{"n_layer": 10, "experts_per_token": 6, "d_shared_expert": 0, "moe_layers": [1, 2, 3, 4, 5, 6, 7, 8, 9], "normalize_top_k": true, "router_bias": true, "norm_eps": 1e-06, "steps": 5726, "dataset": "wikipedia_en"}
Below are experts of layer 5 (counted from 0) of a mixture-of-experts language model. Rows are named router (the router's row for the expert), up (a neuron's input weights, with its number) and show model dimensions 0-191. Each number is 128 + 24 x the weight over its row's rms, rounded and kept within 0 to 255. Numbers have three digits each.
Before each expert's rows: "mostly gets" lists some tokens that are sent to it at least half of the time. This comes from a sample of Wikipedia text that the model never trained on.

# expert 41
mostly gets: " was", " were", " are", " been", " is", " became"
router:151121183171129120152111076076106150166100159078139095150166120123140146152163160129172115150151107154150149148123145117128101130184155156129120118132136109146136126127089105131146146150148104104124124158106112093143164120145110132147129151157104100070124121123118103141133158119147128131143145104112098166090166103080159125134155139144109116092117162071140139137134190108097146131134179140132169122150159180124152118104120142126183130126102108162137141153165131148130088154120144128101125119126150106100132138127161126108150148118119127139159102125167111152137146110124124128
up32:120129144112134130135141138098116139107129204116116137091128134105139186118128120091115108124146139137179105117185113147126130158122157174164125133133124121111149168157131128084081148120160102135104117121148158142156109149118139158100116163166170096117122108122123085135129135144099148131160138183097105132153121160120101129153150129145087116070163107141137109179118122167156102143092103160137086128104075109167116092155162103146158077107133146133099127143120169136149127144151110144115119098122165171134127119121131167156139111134113135110150153122118133139101126139122125120
up33:113114137120108187119120171103112131133139129134063145086158136112150199143153134158142132112136144159125149115172142145114107107128093121143168098144134140133147113106090134109173144114180130144131108068097123144156133123143097133166117110160112130109112161121117144112106106104133126137115120141112097125122126107119102110135144167138126192183118169099171096109105096130146157102135112120114143133146170142131117142117111079096107124142180128095144109127107164139185154120126123135112143098140117134109103117122110168086114142129122130127069140128107135117097131126111082103
up34:128138147131111130151121142121121115141117117113148145097134145143133132117111135162135145161133119126108137157147177138110122159125141138148134124144136111143134108098165080077144116134143155113113152099099096135138099115134156085114141083138104142137103177129137144091134126117179108160128106134149116112126134088122159139112089082081065095112110159075164094113085126199124155148106127137147150086142107113161149091103119150141113144135113125094146093088123100120151124109129115154108101144114118087166168127092125134076140122134122133116158124110069168126141124121118181111
up35:130117139177109168123137127103067145090139126176131129099136122111126147165119154142103135116127115120153116096119161211135147136145156153122152137120098134106125122164133142112089135120130122180103143131124131131100187132141130160108131098123096109132144142151155131059152088129086116189145118161105100138138148134120105134101143091129134109107145132142135164156116162164145133106144156137122126184110136144134122126108137119126121105108144167134123142169120177136116150178135112175114125179111139133114105131132120157162186104131141141120128155135114084098149148108126101101
up36:114120144121209098139108134110074129191139116101147157133164133150106114116119124090151133118109106080135167108110121138177154147131122114106089144126164134161159110111164147183154130130156102133161151136136147119070153114148113091126111173104115105120140161157095150158099143113137110114141120101120148164153115117115170137105130126066136097128135103140111164140090126126109099162156117128109151113140108147143162118182129191082138144123115108146141143166148129129111106130129113138089097146137147106113132141146140154118135111103117120111134164131113103122107104115093120118
up37:106141141150095191092083145109112132159118120120123117125155108121144075144179142086135117134116144132179116089191143121147147161121148164123139099164108152146095110129133117132092170118161114155108142099120160142141120142130114111123138159103144146133121117139122118171109145164117092131113081121121149142155123134106114158112168134130125118158103105183132132124182134089143094135127127155124131136126104118163155097136109085084138116152104096179104118109100125151117118131133149137138120167127176101148111125121156176095127118133155127124125119108118154131100117204126111154
up38:124147140116104102126145129128153117109126129108173085144106108151163136110157110129113154111101169122180156173126148113146149169162140096095095123143143155157099121134137136115127151122094143073171127103127130136149096106159128117106148149131161134107107104122103119153109119112070137117144149174140126159125106140126156122148114154135137120200157115120092130131083138134118115179088103160131107127152076125152173138123159145092135161155141151131116124097121105165112139088132159132137142148109159137185124122062157143118163130118137132131108139141130156150132129121080157150
up39:096134084130123125118117123066161152143095132134092170128098084180113156160091097109145083125105124149128152128148134131153149141140117134163104118174138129136115101087156144130114151202167094113106124134086145102081129124114077150108134149125118127117125126100134170105086131078104133077101118156109149106142136129135136101131115090106145147146122076123121148106161111154128128093102138124131116126124150115152119104131146151181151134100136125131147139093151116120142103145123096109112127091118136128171194139096139109120129148128124128129178113163140117126130120163105152108

# expert 51
mostly gets: " Her", " My", "It", " You", " every", " each"
router:081124120133142154098117102113109116126127152145110098130117103107115116099112148110115088134105127133148114168101178118142165125155113137105062099180139137082148136124130123151127130133117142116144108080133127127137130148113129165111134109134101089120113102171097143143144134128092126124119116103151169158168129119156121152138075139129117102074132075137121139165133122161094147146125180114089131103142121112098162123112173087156122077182130158158098146124105133142133097082123157129164120150143139124161117142100154132162126162135168118115103134148136119100156174117111162141
up0:125150121136138117119139124103142101109138132159111124142074105150081155144126117085150128102113114098099141160139131099083119088167125130168102158108155128116129121119137112141118096129132148153133164140088086147114132151117108148109099124109132165135153131148105155105092129106097136118131147136105126136082072150137174122077119122129142133132144170136114156175101151180143207127166104137126101102117126123145121069120151167142128146129114099123133125180130135149114151083155129120118135148096157141109148109129113104180135097132079136116103154142102089144147142148090156130
up1:122131169147114137137109146107117131124114155088156088111117141135129129170116128153123140135131123136141102145185119119151122136139109115131082117130099144096150109120103155120073096125127099110136092119115101101160109138107168165108091118125127114152102169114130125159132139134114146142170126165120121205103093105156084148094099119163117150131095121142139110145133157134193044128149134152138104146105099117083139137115120134164108120107115125079134127183165093132143130120133086139117157125131115148120149114141157140166125128168146117125135126135069133097166147135155141125
up2:129140138165161097189113152125110138107142156120072127115102132155148132136176093098160135136073150115173155131060128151148100138127089074148136120141121141120171150133157138122126136126154137130120150130147153136169175124145121078145112136114096102126158171128134155152141094118146130111134129118139146150140162111110175099194159137085158145148085109083166111105159114106121125167135123100131127133112144114136140118126121100138123107115132134148155142149080147145113118148151124134142110153092111128106123092177149115122119137135148124145153165156158113115135172103132155150
up3:100151124130139117189147095122148148087132187117106106122141122154123134144141099072140120133092157142141158155085140128122101160127145155158173148157156099118138129136120146158138157134098096094176126100117136133098092126139115158115132136082137147111122064110113120091107118170082164146117157120136075105134099107134124124128113134159096108113145124109196146141148141123119130148083140128125099107121150099150109142130145125160122120154146078121136151132118088146125128115137145209132098117174128095138141139134158143141116115109117115107142149157115152136099141130088107119
up4:172127153098162114090113172094121126107146130125127137149138145112127127103114166092069132166149140090120129146124130104150168090115124135133135130160149126177110144132172119149114186109110120145125102102114125096128078142139144132128102121124139129118139148123147141174139119133128116091131087112155160092125122156150138148097163134083130102138085093133100099157125114160157107116130142110146127111122122131181091107095158118144115106121199104130136106108100107094123126109149128101126152124143112140110140158145117144124200063139135105130132167112126091117114154156165116159
up5:148108150114091152130157139106132137116179121104105136136141171071125146128122142074116102125097130137096154136130104143067168152078138107119140155127111105127131114075117139160118105098110142145108157154122173099124134105171098110130174111172092138140133076125170162162145132117109142121119103169138143137121147082153133095163120099106138127130116162140107115158178110123135134134116092152159127117091148149118107133120151125154103133133154135098125108177087141104133143124138124137109112155142097088113137147087141153149111152182150117110121145156134141091116121110176146125
up6:124138091105141153166117152115113139145131147137099130097099093135073134194132148117161097110103114117150091131164170098135129164144135139135117128115124145133117138137135143110150175108127109104137098108145139151126143124155159101142135149129145121140139148130176156118138119145135149098117116168147144176118110041132155168092091139110126061085105134141162141119139084126160086146098136117155130103122099162133083120161118126126103125144119114089108112141112106119127147129087107149144136062108119098106114102126151123167112167139176123139108144147128094129143113128109129145
up7:125153141146094180157094133107120114145092131177092146139153131173145144125103103103105073118138085167123115112140142096122129147112171147109111139136129131116162124093136127131130122134126099099123140127145095135121149125083096101128150099135127182132115108145122180126107127085090178134124157137129134112124087147177142139107126150108174118149151153127077148155126123125152136140138134135124163166067158126149127091130152152118118131147128144107118124107114122096146085095104139130170123140144143098136109096166115121093101070128161136111109119160149124110131135181115157077

# expert 32
mostly gets: " was", " would", " used", " could", " they", " made"
router:147116170159115158142116127113074158148135156155109116163157092145179115116109111114176121157075118109122155128089090144107139160146113141116129092100145110148127130103119102141176106147160118140143112102125109121121157109108099116141159140176160120127081121141105138106138128117169190141118139133080141107106142144168138101138109100147165119115121115127154109115157145131123159156158161097131154148154138127114139147098162134108078164157140130159149077127183116125115139132092125145154114134093133167158101091162146120117154155143161139127158120131097127091101115118129111142
up26:113123149127108182148134097097108147132135149139112100130137111119132108169177155147159135083124119099154079139079163128129114162131154163120150146114114169114109113125093128109150102103157204102120146099126156165182149125138105178148134121119105125110116076159124130120125112116147134143147191117144140125126103144151125149180101128135125105105104111118125158147156144041101133170114136120108155136108134101101132120127127115093128107130127122168115121134106117136090097173128110111160084152142113116121146140147129124151093140084122118138133108135119160138142095125122122166
up27:091140132096126106170154169149118137126155112094122105110130157115156144134101121120136143143130122166156125142103180127148138135143160141106082168121109117103177120129120152127126120126100155111136181134133111142132176156135127147140095142140145110129128150105151114152192106158124168109128096146126132116108131115090118179157163169117094145105116131104124093153084123125159117147094118133157126110164134151104152139135115093163118095100121113117128134180112127124138140069118133096101130066155113123115180125133127140157061123166105143125136131131174135144138135110100084159
up28:121128136138099173118114169141126141161152153141105111122109095112143174173147152108132134121110133123120127143152101119095130144078177137116129111110147157121142081137150112144135116121144091133089154107136141120119120161127149158121147080100094180094111135115139143122088141152126111132086117121151114200110148126128130113093132153131167111154098104110142134110100104111200140078158132140132161165103105112150098118133121126135105143120151102114130140104103138103138154145140154157166122104091137131158145147107114084130138090137107113106127085155125116087139079160172111083
up29:126124110092178152150140133163161102158157127126112130141136118078138134151113155141135088158173083141101123106106097090101139141120201060126110089155093136138078159144104187124137139168102131109156151074134159181096138127176165076154119137128147123118138147109137154139135138177139138128121141162110121100134152110102110128112113121140140157115165132120167064129140132128127140129113114124135167125129119141120131139155113106122136121147140139113121130113124153134114161149117141110125163115185109100125146108088143138121100115085175129136109134119107121121137102125133137145
up30:156120139111128120128121153110120168131123129130141127154126097142145145099133104120137169168147120129127121145122122148152095115118105083117132162164140143069199129093128106126122149123133136125148128115137152135125146141084077136109104174100135113108129149102145132147106152145115130066151181122127102173127112114117128147176125164074101082111143126111135143165157076155083086082143127159133145075145144117125136138147147129135169097108106122105140118153111137130128117078138097091078120153136115134065138142114106119117122148136114131114129126178124153104137106118112084115
up31:159138144176126078142107147174141133122123113119119133126088123158123189094124076144088143143103111109155133111126122101160144093138118151110121111136108165097125118121162110161144132151123132132102144127110143125146134103126121135102100135132091119121106149098138149131134180141094108151136178125149144137116120170092130111159131136074083107110114115073122115122125090169120116176167115133135128106117141097121153145115098143178142120075091118151155180118083111096122116134126127080081144162126136152138126148128114149139142125126059127125105117155176117127138166135120139136
up32:125138163104141157113103134077166165139171135149105091121106158142082129140130145133131157159095115174099126096115127110137129120157126131149143147093102111105148137122175114149110145099117174100120143095131109090138149155118162121119115104103104145092141122129126185151111144096145093132147127118132164128150129098166163116115165103169140149147128165123118143151164155133136123123156147137110105138129124129174135079116078151156162137091149121156093100150094099110154141100117159132162158142154154098140121116142140134139155145164136111106120148104124065164151119132086108086
up33:125137151158057135092157176121070149121128117170122132146155085129145151098100104148107126103118125073133118134111161085128103150114099123093117104113124126073124165129111139162122127120122154181115121090115137122111114105147109125103057114130105147146147102124141102116116144097150142121125098157140137121119140122173121118130124150132171135155104173122181147118133088135136158109111155111140107130146095083142112118123125135179133163121126147165113115103144088158112138156084114138140113120109116132146148162150133172104123160148147130127172132151120160136170116148103160155

# expert 47
mostly gets: " when", " where", " \"", "|", " after", " if"
router:111151152117116114100131111139101129112109168186138163126105119099134139115117150093106134081133126170118166175102136069166133157153069099130082169138105113098083095136111108123116113163140142134141115089130129114142130116121102114114142110125135171114090154164106136096110147112141121154123150103117121084161148107133103138114142127121116170077094154146166119135164102146081105124117128148125137161119103132111122129146104099118129074134113152137143136135120099097125075127088128115143084158090132154157097101126122083125143153152117122146086124142104082118153124119131138132
up8:105141125132149132124141120083172139107110091137101098112118099110117108122136109154172135134099111093165140132092143086095137129109067112119179111176140161147098118160124130114110148175109098134132158143154124159151120138107124146102102170100190137076147107119116130142152091099126134091097164136144137125146103138131148149151155121142086105120132152122135120177140112164114134101103113100127116137158120127119120168145135177105117139112108118158120123084120131156093121164140131076128162129142141119129127136157110078130143143177076127124138133116150133139093111117082122172
up9:118145149142120135181103142107124125122105101168166138119094156152131116146120122089159091112127101095136122061160147114160121109104115171128162149156176121159127117161111131143130140191165159142141163140127138107151128153168099130149095124153191130117135111122129111113106152090131144127120162147154141122148154151104126125142127104153143110124110144134089158110128127128145117140072166129106193106151122122136145118127104139108138129123135149173150154115134149069115152138152083093106119120202112114120129124157114111113112098118116128119079132095094153142132117144135097132
up10:135136108138052096135112116124124156142159159087150145094082088128144119108107121168124153121102094155114122130138084104133177134116165072147105167115131084086125087141125113122128114160089126122120120109136146141085115105118171143114153105118134145170096128148107139136120122094128128106146076131102122135143132130152106111136131108125140154120131128094090153122137118098119111147127132142111111109066123115128110126145170173108149136112164133156086089153114148140150152117163097068138103124092157130115108112114138103163131122162148113117104115106108105086187122135113139113
up11:118124174093147168162122135133128115163111144116184097143100171141114099104153178128137177111119114139134135116152157062087167127122115103129122131103129148109136143092129147155130147129111120134182119141111111112126147131160148141143123103146086134145131140120155108154131135133141142129135119130158123139120079112146123153087168117126088142133080144124185098145118119133180140114091142130136103093113132157099142149159179112165136125093133116164106154117149130156114139162087104156138129099120119169128114114159122114126145107165077130105155158079116142107128131174140155166
up12:141121158124129166126108144119154143097117112142091192095107162121094145152133150121165111083108109127082124129096136107152093108118147131158138142172107124118116145129125116143139147123161106128094131144184119087148121096082096140151121094101156105140159163116122128131111076139135096154127145155106121132113147156096111142073173141122140158160101146111186145079153136130151156154108086138140155086103127148159110126095144109104091127117171091144114111141112129082103167106158139125142108128154120121116104144100098108095155110145098131117122132125101155134120142107135096127
up13:112124099148122132159116136111138112123145099136135112123150093147126092149105100082090110126153101151126146084089105116085125078115108128142117136158147151085111116224129183110149170133136149132147147141143105116117129124125147143132129109148157163134158122162132084143113107125126141149115098134138100122144099139141118146118147154150128160117121103141134094137108112120151134128111114119123123106143086120087096130129150086119106140126160125086113124114087171059164093102112137096169117172108089118112082134149118105080130082153103124115110130117093138111105136167127144127
up14:148133141149144082139117133124125129098165130140124138156105161167121111137129107145134117109175133096103128103103081110083114130122140115086169100142155116159164137129163132075151096168093115130105114101143196124105125138125133132088136171146150173105165140122141114134137110143158114092156152113088167127145181160090095107140140109140112109139124148113101122115101116152127134129144076100140097125119129127131138119176158153141154100133142143175158145105101158134132155128138141091094108176139143094113097094123131139108137151133095138141181122154149111111106147109164151131
up15:141131114143182137104107096147098133125087154127113116119146164146130162143117134147177140098127095137137099141164125187119111107136127123115204146110115143128072142108137124095147159064115121137152124118093149115160132149136102077142125071125147125120116142121135137117141165141154152113147145154141194114122148183131135171090152113147080133142124121114117129066150152112125120149151123130168112087134157150101128132151115110118090125104125124163137129116146110173107136139158110100099110131082143110104135125122122124090114128101130127151137149161125158160105149147105089134

# expert 11
mostly gets: " University", " House", " City", " USA", " World", " Women"
router:163157085128067110136120160081127129117068128157133112086091138164098124063075132110114102138123156112117125119140113109160138100142158146124131086126144106110169152151137157101108129142104060124142117117158085126095099096123130140132152134104126146135122106165146147111101145148090137126111137134125134162128116123135113087128126119080129091124155140127162133128143145122149131111150120125183148135057116130119126093135134179169117136105130149114126152099134145103138142114154172130110083165123150132122171125090110136120126156149128126142174131139125148132153171114112133103
up4:103117132090138136112135075123130157127173082171122131087123128104123096150129092113141120125119122143121116137113087150136128146090160096110140080096152087162129139130159137153136115118146101086125128076107133156122079148113106114098136136144123130117061106127112163125102105088147121114109159089170136185126105130109123134116150130147120103130109151112124121092147120125157156145153089126125095121111137135120113138134156126174187110155129124160110129091087145105151129163133134165160110137146132131161133099158119127094130072157096121131111145092095107106136120115068129106
up5:105147137149094139154085109109107118156150085187142122126161126132133129090111113139110084126113105094111106094104122122090124170138102089082106129133111125088141117126092161119165154084120078133132122113115117099140093094090163126140143126135112138131125060148134130093154138064086170129096113164162107094115135109115121130155140121093155086159158123159141108124123139113116155148160125146143146149119129137139176128146114123148128091138073091124122126114097087116157101118133131126137097119135153149152115160118116113103109090171109147118101142133133125090130127146096141141
up6:103125106100113131119118113129156195127119159130149110140176127119141102132132132109158144152140111134130144142103107135129106165101119130099104134132151113122159157146122141153122123098094110075122130096124110133145152127097166109139123189158175195093139114134095168149145140124114173104151114140155181135123147104159134134129115141122143108159135155161148117147172126120142130146089157161161132143101145123058119116119121097131126087099124107159099135161093129136101110109123092136140176115101104095140146172123115125123121116119144157117160126164140123170076087095122136097
up7:156131113133145130167134119119132149158179130115112129104151178147161145089121122099104126162100096115123122110111128053138109144101121109118131131109124080143159173130101146141107132080150125126108125147096068140143136140176126120107113105160144100110152127150131131129115097181136109125142183118150125167148134106104122160119126131173169113160092112108152140109141154104107112102111134124127099092148155094166117104144112130127154136129096077113113132157086145138130130168167137117102118104139122142119135110132088126125160120109137155131095103084126168100142160071099137099
up8:128127124157080100109115125155117143091107152120081107153129144142095114092139113081114088179111147218125125118119120076136113109136096130112118138117140090106122091151116109120070118155123141132119124144117178103151132106096101123169177163099127140145137125124122102132115162147154075132131123116109140144147154133107104120133118096158097135117151143116059113159117116136112106150094155143120147187139125119130139104171163156137132115121133086147108125131117091125125153133085126125117101130066100086106145134139104104141131142103130101121132138098108133129150163128123107146
up9:068138125144142150167114083100116140118101073124113084159111127160114108091110076095133088087102150117134107117101138109148150133123121081126128137122117148124104189121095122127121111151084106095141115093123127153153110164083113127109133140154168120098103083115147132115082126072116119119132145104148128165110126104100138128095140144124130128093128146150189129154127135094146138155132115144100108149123110109156176106140125178143158111105128101125144086098125116100117134155160147131149134152132134143161136113170133099122149068128087134131159139121097140143126127151118150128
up10:074148119118119129133134124117159110144169082114140140155136116148107102143159128147113128089134112151090139141127163137131171145142106176140120105151155095148150132130122166135118133103112114127128157129141088130108154124120156130124158133121141126101119139136114148126116109099094147109111149116183169157151112119127106112114155162107076099154140139150148063124072158157125104174154124124134194156132151107154130130117136136110165142126093139118181104122135085146135119124154158151089114128096139088110127138171129126101190132117153140110195158140092138137148147143101109159
up11:123160105123134114109109107103118115076146099157128152150137143135111109154122109168114152137108134128164095132128155125117085139122119184159111141113117116183143150081113156128158130124094129144114132181145155114099126144120138102122131083108157166130131074111150118148143135148121145087167117137156153110120129148128097121152135115183157111131092152175099104098122170127108115148075094136145119100128132104106161177154123135148089083130141127133096127169099110129092104168124128155144136145125111112061119119131185102144150151090108164115141166114108117127115128139134119127

# expert 57
mostly gets: " |", " —;", "″N", "%;", "\\", ";"
router:146137150125143125099140119123151146121140167140151115132103132084125131170136144147091161155100121126131148093126128145108159133134085132169106107127108075125107102105114117154068138141145136111150114141124132136119142132196162091159139137121131152120091111171119138107129159150115098155160169119112097154123097139138095074184112064127119161179134103154109164123168127141087102135144165153060143158134091105151154124132122159147121110108117150130120149120163125128102106140121130125119114152130142140148112112089153137105128149119131129131173094118098136105161082110132141099
up8:098132115140110131127128177146160153153121140157104151104155149149152128129111119102107133111101124135114087097077101118179167172097121141113145112158142124147136140101088127123109086176094141114084157125146128120109096150167137120099173173111158165092117147113111133141150130095135136136081104127104127150117152133153108141122151116118102109135129181133101144136135119131172104128080103096142130124108136152106147174145119140159149105104100117125094109118108110155107152124134164123168066101118131127138148139122155144155127128137156127119152145099152162167101169109104103188
up9:122113114114095121123149122107107092130114143132118085127118103144096147102131122151163155125117113162122185176087127105162122160124158090150187104129171113111090132175156124117138157150114161132099114119138148121145084121155104156129116111125143132108161125114132150125157137087125137163116105108157101151119182128159124151123116109110155133112161128101155142140185127098138120141096105134127116102136073104156124141143132180122128118113100121171104086174125136107101162148168162086125120130098143119118106111143103089160139126156090134135134122096114089140137156140104144077
up10:131137118115128158166136120136167160083170070133110139102137119124093081182136105106169128119111151139115137158161132133122148115122121129137095131111151132144096122164130119125111151178116114137181102112088108119108110132101108111106096098117128103105109112133124136132109141133170163146151135174118127117152115103129144078092131120116138127117154109143147107110144113113129136148130140175126111127054137148134088135119103134086139168153099146112132074160126072129122124092136143124186165134102117097104120136169149160118100112113132135115080150128138080104096122100106109154
up11:155133152173118127142150120124110114159174147105150131107149081144084107169180141124123151142103098076158150107118065131104135156114146168106175092152110137153144122126150121132112143118080105126102134124165145162162143149141147104147144129162125160145159133117142133130138100130143165126093134196130128091114109138127106125184162099182110152190120144142141106136135131136168080098146111129150069136100092101123108110154143149131140147137120124153121123131135150119170142132120111132125122139126155113153134156121149129138090118152140132143137151166149136087145124152132115091
up12:146124105128176163165142181113149104097146098067114102084124112133116129127166088118154099122181115133129146140145140097098113142100118122128175127134148127158140145110080158137129113133111096124120170133153132091111148138132132175091122098137097121121101147107127144138107130117122132084123137158141130094148196118156153161149149178096141083122090096136147130161134158097139112131110153141128150125128122086157127133121117118092124128111135091117166126094168162090131112091104116154172125109128096074115125106095136111156080122147129135142108113111136136147138121150114116158
up13:139112097144064091129160147078120100111157085138122158101116126134091111123156129089097128127083118127130117107140129081147109120093113153131158095102118103137146150170190154157112132126116149137162107139100116132149122159132137154105128121116124133103136107116133149164143110156135110122089181169111101109120158119140128131117134088171125130096132145104150144147130131126127128131080117139127110145123111098125125147080171146093109155131133114130141071130160110092126129137143151107141107126084151130124183126084129121124129149089130131121085145105092103138141163193107112180
up14:139140143127102159158119124167141168099134145163150137100108136145121113128145072150122166143148128107119090129128151114083103155122196116136168115145106135114136147086133098169111106135095126149117117126161131126143098156164144094083153115113045172138143112102139128110147106105087123118161113148155145091100138119131136126128108117149114116175147120098115051150122165130134154154125151141134121144115155101153120133118152140116121140114167133093167114162127115113146119120104134158185137112115122097135129135087155150155147102175141096144161122141094125133113113157130136098
up15:125138146127168158163157181109136115121120155143106155146107165128087099112147119145127132128128159144131118075139124140120111149103103154136137140112124111134125130184108123147140131120169078100100145115138112139161108147166119114102136125105149182112123073140114145137113153145113138106122164166115139123144110154133111121120151140135137117137083147183111145113153113156154133121103111105135114155147156140124133136155197151150110159134128116113092109182113140132109153096086139193135167150127164150110137184128163146084094096117115119107132144127153130086071129084125130143

# expert 25
mostly gets: " and", " over", " under", " during", " with", " into"
router:099105160163174156113156124185137124144106108187097113115142123132109140108136146164161139100115157109128138102094122152164157128092161148168091122126131119099131092104114118179135110105128131093128123132089171093122162121123115123163150116169112086153116132135135101132149113110159112163124101139180115179140137146136161094152134135121122144147136116117104154145093124168112136143153160156094122098113113097141166143121168117106120134149145130166155110153120154167074143178082105106121111120101122129126143111124120134123130163133104143123108152160123085088122128158151103108
up4:132130140134093140176186123111097117136117146135165107104093130109136154142122145160169113153148129167154153105118160122132131140180130112115131162122109091102075116166132139125094148111095153120116144141128129142134148121136167147121120099117156135159160110150135160157120107179149137113119100100156125184134139105094083167098145144102152124107086163123138153149093130137117113136085088134130107084132168147130165127104149134110093159126079127142118158139097088074117125140181137151088100130108129135145124103106123136180100144158087126105132135125120108129126112102114150130
up5:112108114148082109146093099150105169129178078100100106133156143160153149140112147149080094144127134153154092084123175153108096119128122145102158100140129127122106143086157137123119142125137106132133152120111115168190128165122119083107151137137105098153132098131131118126154148107128137093149137091118126134152117110131122104126126106089109142139078092107120132113140105105145124141163109151131158127073126122107101139113160116119131106126133104114161141117144107126124044127127177134163132096063163106093098144121149123148146140169140097151114101149113088109151126130120124128
up6:136131105154103160077116132141117134116121126111130105129122150173140078160158080114111139173117131140102127073108121147088143140143097146125136112143116125101075126119097118129146132119114154162133108105094108121167117100156102112124127112148164120179100151102127119110117121154157091127123106106130113156089109116139120129171114079130155144121125068117129139114141127124116119169111132136118131181072168097127126094137100155089140142103160116132126106145149086131171124082161118090145096138104166140139163131078158143123115118112153109121158145159179157115158142137119111121
up7:132134143141119132094119160126111139127123079130103128141201124135107090107133115130099167150098162101121073128124154095122153148094134167092148126128132169165121166119165130129122104113091123128082126173111142137079107152121126153119142190137132136138144127141114102126116163118133104144100116141112101135176104119113113146126056099086129107142142082135134101108114113136167136168138124133115166121114109123120131138130116116112112150164120143126110110121123127121150094167137112100149150177081165100115101127153101164168136125146120121129090191146128105170124150151142124149
up8:145128108123087116155100139127159101115138155138172085091156118110121118126176088127140132093133169151078137083186139119156098124150115103156127120157174138134132143151132144150151110139120143145147145137150100112110138091135139165127121106175145131102111101107106185130112129141172118123122134112164119100129116142097118116113129135131145126082120163171146101136127160098120166170113101106122142164143142136177148123116172163125112129116100109096147089139175139098126139122155131167129106123145124093163152151116120087125059131165149126125168113122130149136103123108087112139
up9:094127141075150119154135110135147113124122132149150102162130082159141130113135137126129138120129095113135145159096145136141093126103122101138127179104165128101097084137153142163084116152134148144168164167151150184173116141133122160131156135136145145147191128169090181109103136101102133101123131116124149147101121118120112167133097127097069123121108122117127159155120150151149135111133080111126093128122118182103164146129144136138123090124163120152111071100112172134113128111143121141157151120114093140101127154141133089120125172131094146139130151149105146176084119131110115138
up10:126124136099152127120109124141078121081129132153179115089138149125128165112136115118121097114111106094105114145142145143141133123087115148098122172118117160154122104137152125149135116132123101120120165120109084135138149136090137147136091084131077160159107133113140155149145098117155138141134135150151114114157131128098147126084098129104147153159158150156108145151099114149123111109135098110139110097124141060157083104121086128113140124107151125130109098148111109089160150138149118119061062103146128093103170139148084120114153122145130123123075124098122161143142158177164132095
up11:124130165161125097141128113137165184135146154126160125110130133123129144128129109167113151162147148106137114160134080085085145105118130132122129118152096114107161146139135133147137143142111093103125111078114098112192134091111137094146140100123077122162086103118111143098146155083147118161126165107122171176130137121114117136155126102161110127141135157113147099128152141155098138142098161092135129113089148096129207118115078136139126146106124146164105129127107104178153122114134108118118103132080157114104106140150136147135078120143150113129162113134091157106136160159112115128

# expert 43
mostly gets: " been", " more", " have", " has", " most", " well"
router:087119150123095128142136127069124161176123127130133126134154113170180109154134125145158096109142096154131113124149140129104093157112113146150123133129133147182164118121158072162148140165172119145111178092122087114142138113116170147166155147138132086128124104106128132135133144107136143139104143122147137140125167107135168150097144129144143109154135125086164132109132146104101116099137159077113161081111147095140164160120142096120130120149121107161130125109124093147128085146157152142121106094123156155138097107164154140060138134103096125154098106132095135098132134165136113109
up0:136117138136086117132117098141119119114122159060152104133144153124176103114088153118135124119145142120164163104097124115156121135148176140100154115123141155162105096098162146105092151119120111129120094171108145092192122142130142162114112138124124131103126101087133097141104131141118137128118158165107137157150114130181149104180155176128107137126155121134112124100172162108163137158082125105163125138109098160099173115117109130117124129142101118148168123138117125126096099161179131081144156134068149140132132112134169100113118135124147133132153106134137121112173147133095100108
up1:109146162128132098131126148120115125142073155130177066138121160131097137101158134149147104164127142139109146118117157130154118111102128126108105151117146141116145121076126115113096141126147173184152116131136111092129137131147135087192107122118124094168138102110127157157123130098150137085101126144069126139138114136166135119149070151090075134132165137132105102142130121186129144158142116088144113089144112136129122155112109095120140150155144149174107127120087134113127101097105094123120109147128149100123179152109161078114147103111087146136155130108145148150160130121131121145
up2:134125147163116097167129125115114125119137145188138130135149102116115103099148110114083137122088143089107140149129094172089098141107162110151137165132131142135115129157167143145135104160141115117140090100118140138121144092075124074127149072102133141136086122143149158115126110125179154153150125160173169098109145137168161146105125125146166107106131118130127121106114144163137147172169135117162112143124171086121130148130126116131123114102140129124122085168099146147107144158084101172111083102115088148140152095167141151117139113129147126128144159125109156134105102142175112123
up3:103124129138166125096139135142120118129114136117106107122120116106100138103154148081119122186126166137088130106151152086124164144100077118139113145121132097121160174101123117159169115143117149154081139123117105155125177128175115118145129137119166129104114125152118173123100119145168182132095148171116107152103178100146124116121057092091146143144135129129124136183116102129105193120139145121137164138109125108128100116155159151135146153130092149149126122137146143115086169104114098145138106145131133110137154113096105142152133143139127119114140095108069091146126118131097157129
up4:122126119107093113147144120117117091124112154103184131108154144128167123144119148114104090143139112135158160122126119103112119176115103105132133113094118103144132120070114146096100128139126158126137137140109137113156121152148177069147098135099130166148127128166099098145120151131117095138138159140154151161084130136148185130107136132141127085104098122149098151179122129159151120131126116123139124129095134132134177130157154140131189131101118101084146104112118117129151139160093132121163170098135156094142109128149202100112106105131119143119178115151129123169076132081111123122
up5:106123172102136171128127131120100164124171176152098136099110155157128159139164103084166131186135113161128085122159105130123156105074105179072102179123164118128163103097130138146120129125158109126087077152101123138140111148131156150159116154138134156120147125115132168123136172118145131140139122119135086172128086141115128137146119105151146147125121051144120137144147077105164126141176124151122145127155143144104119118152129135143143098124150144126144146106141091124131155151120085128106115108086151131108141114107124098132140104105110126138118103130099120075125131122127130134
up6:168121115117181095161129136087185151107153145162123154127128132138100130095191141083141149133112113113091137128118161153181143106165099120146154157119136122111149125140153091121162129149147112131150141135108117159130113114087115127103158153136099117106120134161154133079098096102154151147122085158123140093161144097141131141127133090090135134100118142142125128137147085118127178173147114124143108129095165131149129088109117154129120139094148131127153169105141148134164128113176171169125085154110133097124133184105124133125093118143092146127096153094128128087124124127126133118
up7:143128149097116083130140097096134126134058102109168114146126164148119136152113126110123108175163129137128119128147114117132158125110170151153092110120128101126115152117125155123101138109090149182109126158154197156099118130122133158143118135135133107093134115105148150129158089118078131119138166163194137129128127110081120116136091128110156117101170140093149099165109137130136151135136143103133116134119165105140130134126155130109077128170087161128120139139115113135118132104155099139129123116137092097171112109146147105064111125120159135148164144129146188169108149132094117108